config.yaml
n_layer: 13
d_model: 96
n_experts: 64
experts_per_token: 6
d_expert: 32
d_shared_expert: 64
activation: "swiglu"
moe_layers: [2, 3, 4, 5, 6, 7, 8, 9, 10, 11, 12]
router_score: "sigmoid"
normalize_top_k: true
routed_scale: 1.0
balance_loss: 0.00508
balance_bias: false
router_bias: true
init_std_router: 0.0386
lr_router: 0.00111
n_head: 2
n_kv_head: 2
head_dim: 64
vocab_size: 8192
norm: "rmsnorm"
norm_place: "pre"
norm_eps: 1e-05
positions: "rope"
rope_base: 4520.0
rope_fraction: 1.0
qk_norm: false
attn_scale: 0.125
tie_embeddings: false
parallel_block: false
init: "normal"
init_std_qkv: 0.102
init_std_o: 0.0172
init_std_up: 0.102
init_std_down: 0.0122
optimizer: "soap_variant"
lr: 0.00478
lr_mult_qkv: 0.5
beta1: 0.95
beta2: 0.95
lr_head: 0.0106
warmup_steps: 200
schedule: "wsd"
decay_fraction: 0.685
decay_shape: "sqrt"
final_lr_fraction: 0.05
batch_tokens: [65536, 131072, 262144]
seq_len: 512
doc_mask: true
train_tokens: 475300000
steps: 3655
dataset: "wikipedia_en"
Below are experts of layer 5 (counted from 0) of a mixture-of-experts language model. Rows are named router (the router's row for the expert), gate (a neuron's input weights, with its number), up (a neuron's input weights, with its number) and show model dimensions 0-95. Each number is 200 + 30 x the weight over its row's rms, rounded and kept within 0 to 999.
After each expert's rows: "comes after" lists some tokens at least twice as common just before its tokens as in all text; "mostly gets" lists some tokens that are sent to it at least half of the time. This comes from a sample of Wikipedia text that the model never trained on. Tokens count by the router's weight.

# expert 42
router,193,192,177,290,194,172,189,194,207,152,179,228,212,208,218,191,270,242,266,186,197,175,182,218,195,217,198,181,226,166,162,212,158,189,224,180,146,140,198,236,198,203,192,204,211,173,201,164,181,137,179,144,172,171,186,231,247,177,232,192,224,188,169,186,174,235,217,208,150,247,199,220,185,185,156,241,194,231,229,188,192,135,200,184,175,170,214,190,249,172,200,228,226,210,241,193
gate0,211,171,187,193,187,250,174,181,230,222,196,181,217,213,170,204,204,192,210,152,221,190,210,257,221,245,179,179,185,173,219,207,153,141,202,185,199,142,170,174,192,142,156,214,232,199,193,252,230,215,176,139,233,178,209,219,214,192,245,210,211,212,187,177,157,191,213,246,159,194,224,218,209,211,150,234,238,160,162,223,167,156,232,241,215,146,208,161,223,142,151,167,228,203,239,221
up0,194,198,227,233,275,175,185,180,195,235,242,195,143,222,197,245,170,190,252,232,203,204,123,243,228,165,191,172,168,185,175,198,184,234,216,223,180,191,173,170,253,245,227,178,205,191,205,201,206,206,225,216,196,215,169,201,222,201,209,186,211,213,214,231,254,153,225,180,231,220,182,153,196,266,238,233,167,195,250,208,225,237,143,207,147,189,195,152,187,237,213,239,163,221,183,216
comes after: "\n", ")", " Ch", "le", " L", "\n\n"
mostly gets: "% |", "| Total", " prot", "==S", "|---|---|---|---|---|", "|---|---|---|"

# expert 6
router,200,148,195,198,211,186,209,195,206,193,220,190,171,130,223,200,207,235,192,178,174,254,170,184,251,230,177,190,198,153,156,256,138,236,216,184,170,161,227,165,158,228,194,190,182,221,204,225,176,201,224,190,166,164,217,186,201,164,225,198,250,147,178,174,197,207,194,173,207,261,245,170,180,130,190,217,235,227,218,216,156,154,222,171,173,173,251,197,206,167,180,201,196,215,255,156
gate0,204,185,224,175,226,233,212,234,218,212,180,256,178,194,250,184,181,207,188,188,219,190,292,210,172,236,180,234,175,206,171,207,174,253,185,180,202,177,186,208,193,237,174,163,175,248,197,229,207,213,201,197,201,252,209,241,162,137,194,210,229,135,184,169,284,290,205,157,211,222,241,162,223,159,227,227,232,203,212,241,209,200,182,209,221,212,182,201,180,199,206,181,197,240,209,207
up0,188,184,197,157,197,221,216,182,212,191,236,229,188,187,230,217,196,242,199,164,274,252,265,205,201,154,149,174,168,209,212,161,235,185,192,271,204,181,149,198,230,203,211,237,176,214,188,169,208,208,226,221,214,230,214,178,235,169,241,200,213,187,150,225,217,172,205,177,227,187,237,231,203,194,173,198,154,205,298,260,129,223,207,189,238,166,202,202,187,229,205,186,186,190,189,177
comes after: " | ", "1", "| ", " ", ".", " ("
mostly gets: "80", " any", "87", "88", "86", "85"

# expert 17
router,176,174,152,212,181,156,218,239,167,201,226,243,210,147,197,216,210,200,241,195,250,192,203,208,282,186,187,162,171,190,181,249,142,226,206,195,157,194,244,203,199,226,204,227,197,138,276,230,225,215,242,148,208,204,197,192,218,198,215,221,150,226,155,179,170,180,191,196,175,247,234,148,227,137,213,169,177,215,198,206,185,175,216,197,164,171,175,216,146,173,197,189,205,209,211,195
gate0,264,198,182,192,146,222,196,239,205,172,216,210,193,164,186,154,215,201,256,247,233,135,214,206,222,195,168,181,167,226,162,173,239,228,238,215,176,195,207,166,191,183,199,247,252,178,207,234,239,185,192,208,188,168,216,201,173,150,198,211,124,166,226,229,160,217,197,198,226,211,216,169,197,163,192,188,215,273,252,222,166,202,191,173,151,192,203,176,134,185,149,207,218,208,212,212
up0,175,224,234,200,209,180,211,181,185,215,208,232,225,228,208,208,201,188,104,237,213,262,151,261,148,173,236,200,178,188,237,219,200,228,220,155,199,223,154,206,188,227,207,185,175,207,153,247,214,193,164,187,199,207,215,216,233,221,175,191,229,168,181,172,208,156,221,228,165,188,171,249,104,202,240,202,189,194,234,231,164,228,185,184,235,198,209,221,205,197,154,180,208,163,195,144
comes after: " | ", " ", "| ", " (", ", ", " in "
mostly gets: " inter", " $", " U.", " comp", " En", " Un"

# expert 35
router,223,218,189,249,205,177,204,221,198,130,193,209,200,136,187,219,265,174,236,155,201,238,168,160,211,220,206,192,205,171,163,202,153,189,216,178,118,151,188,227,193,193,174,168,216,153,184,220,161,148,223,195,165,174,187,219,226,147,254,208,185,224,229,183,179,169,177,184,212,244,229,169,212,240,214,210,181,210,191,217,158,150,200,178,183,176,174,238,184,190,205,147,216,183,258,191
gate0,240,253,159,246,173,174,240,211,245,163,163,200,238,192,166,230,256,207,183,214,252,221,183,189,214,161,182,226,101,188,220,215,130,181,207,188,158,152,228,181,166,176,206,224,197,189,205,177,217,193,218,214,214,231,204,197,172,225,193,210,191,165,216,196,161,192,266,174,226,195,234,225,219,221,140,176,185,151,168,182,227,197,202,182,214,194,192,219,167,185,208,134,185,182,222,224
up0,196,174,150,182,238,237,212,238,242,232,231,220,195,134,216,194,160,219,244,139,178,225,203,211,208,200,184,260,239,205,171,204,266,207,181,174,239,173,164,216,199,207,234,247,142,214,207,203,201,224,152,205,205,192,203,223,150,189,224,222,227,200,163,188,256,135,210,184,271,209,196,221,174,236,234,219,259,202,225,190,224,208,146,213,194,173,215,155,203,186,177,207,203,205,182,194
comes after: "1", "–", "2", ", ", " in ", " ("
mostly gets: "004", "996", "980", "006", "998", "992"

# expert 22
router,166,199,207,201,212,219,201,238,148,184,251,249,210,154,207,209,227,249,206,207,222,213,240,175,267,223,213,179,160,147,143,214,128,224,182,226,186,160,228,203,177,211,182,237,200,214,243,168,220,201,240,162,226,193,194,200,191,189,240,187,181,196,186,209,185,159,170,183,231,216,256,223,195,162,236,230,200,174,178,179,201,177,224,176,195,184,182,221,197,150,145,238,231,166,282,193
gate0,232,198,181,183,197,238,190,181,229,210,234,231,218,229,243,218,193,219,215,190,187,215,223,204,177,186,179,229,179,148,184,207,200,245,180,159,160,134,211,195,205,220,142,233,200,160,214,187,179,195,208,121,179,250,238,256,191,204,218,220,183,199,176,200,220,165,201,209,180,220,204,203,219,141,230,197,199,156,232,130,225,187,178,215,179,141,265,169,241,181,179,176,217,241,200,271
up0,194,200,179,148,194,160,173,206,235,206,203,204,234,186,176,222,202,187,171,174,194,157,270,184,190,202,185,181,297,203,186,217,220,198,217,205,216,229,179,292,197,177,195,165,231,194,194,168,181,215,205,249,242,154,224,236,199,224,228,243,165,265,204,188,165,205,241,182,218,209,207,147,195,237,214,145,227,173,171,205,201,200,201,219,259,172,197,223,152,181,182,173,157,227,180,206
comes after: " | ", " ", "| ", "; ", " (", ": "
mostly gets: " Mar", " dec", " ro", " o", " dep", " but"

# expert 7
router,182,144,189,263,153,186,219,225,123,170,175,214,184,192,200,210,226,216,238,217,213,205,207,182,191,238,251,189,145,170,185,200,193,211,205,183,172,121,209,194,182,212,154,182,241,193,173,212,163,178,211,133,173,184,215,247,249,163,215,219,208,174,171,218,186,229,175,204,201,241,213,162,227,157,214,213,180,231,246,198,198,179,225,189,189,192,227,267,216,174,171,192,236,215,266,232
gate0,162,249,227,201,206,175,241,209,182,204,210,195,188,185,257,191,230,218,227,211,226,227,197,233,205,204,187,162,175,210,229,212,195,197,163,216,226,109,186,158,246,147,177,251,215,168,257,256,198,154,158,155,200,194,183,220,198,220,275,244,211,206,214,188,169,216,211,270,204,198,243,199,224,189,174,205,235,186,238,187,237,202,193,225,209,189,163,236,205,186,196,269,235,186,212,196
up0,132,202,243,211,179,206,208,126,210,263,195,214,226,223,164,215,263,224,203,212,222,212,146,163,209,191,185,193,194,184,212,213,208,197,207,198,209,165,209,218,159,185,222,210,157,97,200,185,217,199,219,186,148,222,187,212,196,185,151,202,209,168,183,185,208,200,198,148,201,220,206,163,154,205,176,230,189,235,179,212,213,228,210,150,132,182,174,213,242,224,240,141,182,184,203,146
comes after: "2", "1", "8", "7", "6", "3"
mostly gets: "022", "024", "018", "005", "012", "011"

# expert 18
router,190,214,230,255,242,179,168,222,210,208,233,255,204,151,216,226,239,201,189,239,186,232,237,224,211,226,145,179,215,136,167,180,204,188,206,162,186,141,156,221,214,190,175,193,170,172,236,193,198,153,167,180,163,161,264,200,179,139,201,179,176,224,136,172,195,193,173,188,182,223,263,178,212,190,265,217,219,162,188,205,210,196,205,215,204,176,213,197,212,143,186,203,236,224,243,186
gate0,237,163,201,199,219,188,152,207,154,198,201,187,186,170,198,152,192,193,104,206,220,266,215,189,157,223,208,146,234,191,217,161,183,228,223,194,217,114,248,252,228,184,227,227,261,223,202,227,190,173,206,208,198,192,218,202,183,174,194,215,168,153,210,192,172,167,176,191,170,214,195,196,187,217,220,205,169,210,247,185,161,210,243,269,177,204,228,219,238,191,219,242,234,204,241,196
up0,245,190,214,215,165,173,168,205,227,229,159,202,218,190,208,222,209,277,151,239,183,195,241,173,204,222,229,184,213,160,234,185,224,208,210,208,212,180,205,231,224,192,173,209,268,222,186,261,202,198,227,210,215,152,210,212,172,213,219,149,201,208,200,237,194,146,213,132,129,198,231,196,204,173,195,225,170,210,227,142,156,197,239,236,140,194,203,165,208,224,222,264,194,206,247,212
comes after: "\n", "\n\n", "| ", " st", " St", " T"
mostly gets: "| ", " | \"", " in ", "om", " In ", " This"

# expert 56
router,179,157,180,203,218,154,186,215,166,168,223,230,173,141,213,216,182,197,244,228,215,265,180,185,276,220,181,159,145,158,182,262,183,213,204,221,136,190,208,185,179,198,179,216,208,162,273,217,183,178,218,153,209,180,211,227,226,168,208,207,179,184,176,142,198,194,194,159,213,229,245,204,190,164,234,210,176,186,226,202,195,208,214,189,212,192,217,225,199,174,197,223,233,183,288,158
gate0,204,208,241,228,234,187,173,226,234,186,170,215,161,178,134,245,211,227,191,187,171,137,233,215,246,223,184,257,138,197,196,222,203,245,205,232,237,200,298,220,194,223,164,183,234,215,249,212,186,168,159,209,196,169,208,234,244,183,192,168,205,224,244,217,210,221,251,211,189,219,236,209,229,147,240,180,164,154,223,193,206,213,197,166,204,206,251,214,198,211,210,208,195,219,216,227
up0,224,203,208,249,238,171,203,282,232,237,219,240,190,252,180,218,238,182,220,168,197,193,202,211,174,186,144,228,204,182,200,207,220,175,139,211,222,200,240,194,195,227,171,217,213,157,164,243,175,167,187,253,184,158,169,165,193,216,173,132,199,214,209,136,221,197,217,195,153,202,212,153,278,178,220,172,153,191,236,197,164,201,196,239,211,183,243,215,206,215,167,225,196,214,223,185
comes after: " | ", " ", "–", "| ", ", ", "; "
mostly gets: "2", "0", "12", "% | ", "15", "14"

# expert 58
router,178,213,191,266,246,177,183,194,197,201,178,196,180,126,212,203,230,223,174,218,176,218,210,209,257,221,227,185,143,134,171,260,180,226,232,158,164,193,190,176,184,201,170,195,243,195,232,181,163,171,185,172,160,182,215,217,223,166,239,182,228,199,168,147,201,231,214,157,174,247,254,179,172,174,220,177,205,209,198,159,238,171,159,190,185,194,186,240,184,187,145,196,258,219,223,208
gate0,175,218,162,181,250,155,272,204,188,213,168,200,214,185,242,195,192,240,142,190,252,187,180,202,223,207,187,164,221,164,203,206,206,204,206,214,189,179,171,133,120,207,199,179,209,235,217,171,321,227,228,178,192,195,215,231,184,217,178,219,219,175,172,192,193,201,213,218,234,185,170,183,181,217,206,186,230,182,204,206,219,187,131,228,211,217,208,192,233,199,116,207,213,215,176,224
up0,162,232,183,231,208,236,199,212,195,152,172,201,170,222,225,159,137,230,244,231,237,180,219,193,202,199,209,208,195,183,211,211,229,225,198,206,197,199,174,166,166,252,136,187,192,192,189,250,193,243,143,212,191,225,188,211,246,173,211,179,215,170,198,191,194,165,208,280,231,182,175,109,192,184,203,136,221,139,209,179,208,191,218,185,189,222,155,186,247,201,198,250,160,177,180,169
comes after: "\n", "1", ", ", " in ", "3", "0"
mostly gets: " in ", "| ", "- ", " July ", " January ", " In "